Experts of a small language model: vocabulary 16384.
Below are experts of layer 2 (counted from 0) of a mixture-of-experts language model. Rows are named router (the router's row for the expert), down (a neuron's output weights, with its number) and show model dimensions 128-191. Each number is 128 + 32 x the weight over its row's rms, rounded and kept within 0 to 255. Numbers have three digits each.
Before each expert's rows: "comes before" lists some tokens at least twice as common just after its tokens as in all text. This comes from a sample of Wikipedia text that the model never trained on. Tokens count by the router's weight.

# expert 26
comes before: " the", " a", " his", " first", " an", " its"
router:127042092117139159129157088073126112136148094144182189107123106125151156090114063161121133168092102157141128099160112054084131098137109160142195144102103135133155170126185071097150144151138113
down6:171118100141153112148149141140115117072096133141096095183178054164073083117157126178129100118147190097145135073158114108134138171160164152109142198142047127060107126111132127121102139131111145
down7:154130127134158160084077139205179132126203141155066077155155138210112155146140119093117141093104118089109132057089112142110188209111115118119114204148198131138175113116132090125102074122054114
down8:133135148125160125172107124134126119071109083115155165093104133152071166076143128129089146115131082118115091126132109136134165108070148145125112166145140143067087146131125123151135182095071086
down9:150156156130146116173129121076070137140182116118119134119110032111113077159113187111146113133111129148136123049107136116091206128073112129133086137126164151124138104126137179085187112165179133
down10:086085156117174117157126112095167074146165156102088119143122121144151069097138153128115113116128125121100138136074185116150122103172127142124104109116078136183112138098134148148111139214134149
down11:118096154133148171103111132124090167136100081153119116125120136138141081161122181132114121182168182164100148116113112166137157185132160101097067117115123159158092146059166135184065121110111131
down12:123122121173104147129060164134146165082153144133141113168166119117170105151185140134074159164157099145159138097127174147119111165152136099133127110073098134163099122109121155115128156190149151
down13:102136135183147135078090140107162126113105140142109095123150149149132113115138142137086119096058127092150152168050121127081164090140135148113164145069133140158136160084132068109106126131148182
down14:075098102178137099126140082117122150091151114147086104066148117135111074136133082126140147107093133159099134100064079067123136205074169110098155143144129103166081138098100121143102117157141062
down15:146092069146157133170080083143139130097154153153179130084186131133145145128145144181156177097125136176125167124090141097125133069157125154137103044107184098146148174086177103101138102131146129
down16:098137183139115134109086140116192110087112093088122128101155136147132118165182128111176126170141095091147095083153132132141104115176142122119124147126076153090132136090147178128090110137172114
down17:140150116170130170171164114113150077087100139134145128085115175116145155100033101163120141075106124089094081127095096163178127160168177149115144126102116176085183159086126082105120093122092145
down18:122159121093169117096146140163149181190166141117020127123125131200120160162044123143048142165098127157151132087136130166111157107117101089135095088180174092122152104161089225145151136104138170
down19:194133125152123131098128154116130171121081103105143093073117112120095167129132108148117087093087121082140129167177147104126104174122089141173159117086132117122134131192115117152104139126112174
down20:188153186092103091078126161072115129107116095152124148097163126121117125137061132121184141125118119143087125121080111075085128114123093116114091135200129169110098137125144150115145145130128124
down21:085176150150192168135128151156092136131128112086134120128195155097170136149140166146159162096174180097112099132139117131125086085111149101134166122154102082142155141101115112184082106093162103
down22:154135108159116115138133110150127129180121142162159066124090179114088097105174168132087105119128109170102127127095087144131140118130049105130127087132096169161110111135147130071186143156161099
down23:161100231150171127130067135109138133122156139128138144123104054050174070107131142098092135105106060158118092169113108136111119117110207102161074085148170166154137109126150162076138066186097156
down24:052138124085127112109099195173195156124151131141165150143145096066152116142135147122135110146108125094157131109098144120137178096106181112133138084077080101090147111159178112159103137133090135
down25:134099151157186176165131084118114098101143105119146096149165140082092163108121136146061154125145131211117124051051170086107113187163098136187163170186122119149079120108174158080068113147121114
down26:111043094151096094101168110135159095077121155035081129078120120105133088142168100096062181107136104073135126093156117123131116106138145125160154105143081139089118167112121103126118090125157118
down27:122137088130093098112107129133136116123139164110128142138154153155146100122151111024105063105122132144120105145145135148087140114184136122160118114131122137088140086114069173080146177155136158
down28:146123105131121120088124174085138156127151133174120160076146121161106157128212088188107175159170111112145119108081083130170114174097078113148116123090112098127130166170184160100101104208131078
down29:054105112154104086146104082090095122141128122154145109194147094139110129147115103111142097186089074110174091117108140127104184138149134077149115081075167115184118160105104108091134086156101158
down30:158133145190151116132120166149058124166184135127117169219137099132087060101119137096117121153062078071154185137117103168126115104089075134107123138133124157167143114094049145169092153138127143
down31:141080133182133111151158135111147162097125126122131110173106191136168137121069102163097173076102127162130166108139065086123139127135126156140113177161164149124076088164137131109091112097151136
down32:149069069122183141063092104098122103071142081089187183091128146128071182135086134135090164094103089127139083082148170165109179114062092143158093179119150075108111141139150145121140132148170125
down33:171114112050134127109109147115113137133196124126119151083136051130122146148165108105195064092158116128168176142083142136115144134136061145081060115117127097148117122130156138172099157123104131
down34:184138136118131167140150161136133085140133130102154132149111138137133068145081098108164086084158161194163154082162107078069098131149148135119116087111098115143153130089152121114142134093121097
down35:178104132112090154049115173115145152074127135133124173126084065117126112131139097148087089122165174150188120087139130158122164155147123103097156071162105118078121114148138090146125134150165079
down36:065097117124145124144134203085159162093101136065055121136087085104157165095170164155184093143117137153143097177106150146109176142066121079169139090091121118164122096124117102113121169094135146
down37:089160187117115133094097168151153169152169090138118157114102073104192116091168142105137115127105154117144057088115128109148110150083082127097147121137098099180081136123150075174134140141175140
down38:131098194135149090102124132156153094060126110155144095142086100151159107127104143163157121134052128149129121174119098134099203193101127104125140149127157118173107128056126142145145132126108118
down39:188161164150091165119078103112082111131141097097131113125128162129149093125122116081119089090125132089176146121121158194135100098164164106100097104161104122192126104114164130116158155163154108
down40:072108163157090099153153167157070122100166111137088104154086174152096118099132162148117150094084107107191133098129080185158159074110142152118134161170116109128108100141063103171123075095157133
down41:118096115127067181112156121096181135182159171175056131134144136078136121130142110127108130112069107135196187109130114100118106118131095128159121069117129123140177146111167165116085107152105120
down42:113129160119149101112040116128160196094112138148132159100114106151106190129140148161104161186154147085127136098134078127175120127142105147152098063137116117176150144127169163118177123126111114
down43:100180124080129205119125197101095127140058132111122070123128169128088150124114151155204081126129128098178120154117076113105149150067154163129165059153115095116138126128116104104163075138105184
down44:093189137145203147069088117131128144185132173124087122113081127116112115115141164146127078185148098128150088198150086168112086118152155123100083064166151150181057104136125068113128123122115126
down45:102121093166138170137127124136118141089105142154119167127156172115188085121101070155158168121124119144145121162120139067162124078109115181127137145184096156135079061093078083180100121149076093
down46:121139096138145136123137112096106165083127085144121120136117135203131137111132087105097135121145159113127139080072168122080116164150149139127119203112120071118119148147169165107103111134075138
down47:121089156112094149201161152123096214089120122035147088136188096079117119178089163190156148126147165126173126118183105133091108056141111132145158137159082078109153102157151136157080132129084129
down48:174126105194146189162091133111152079128164157147133125091133087149108103159157142114104152181116072123160118144096152101152152107135203113143101156067147107114146107142137190122153080123118170
down49:097078096134157172139139095117151124102161114136088129123116120134119102118120040153132144118106125116137054119133105160212167179133114101158097113120061123109127126144127089101127135136172116
down50:098085089095144090162106092194171138159153135095114071134208156147122187145133162113158131085115101106121116150160117131137068078170171159132125123103134072200173121141128078176125116189094141
down51:132127174100107125109102172100092114097100113131151171130082180129091167150171139090215101114207134191141106178118126138141173218110108136152109136116103117099150111099181181097133120130137110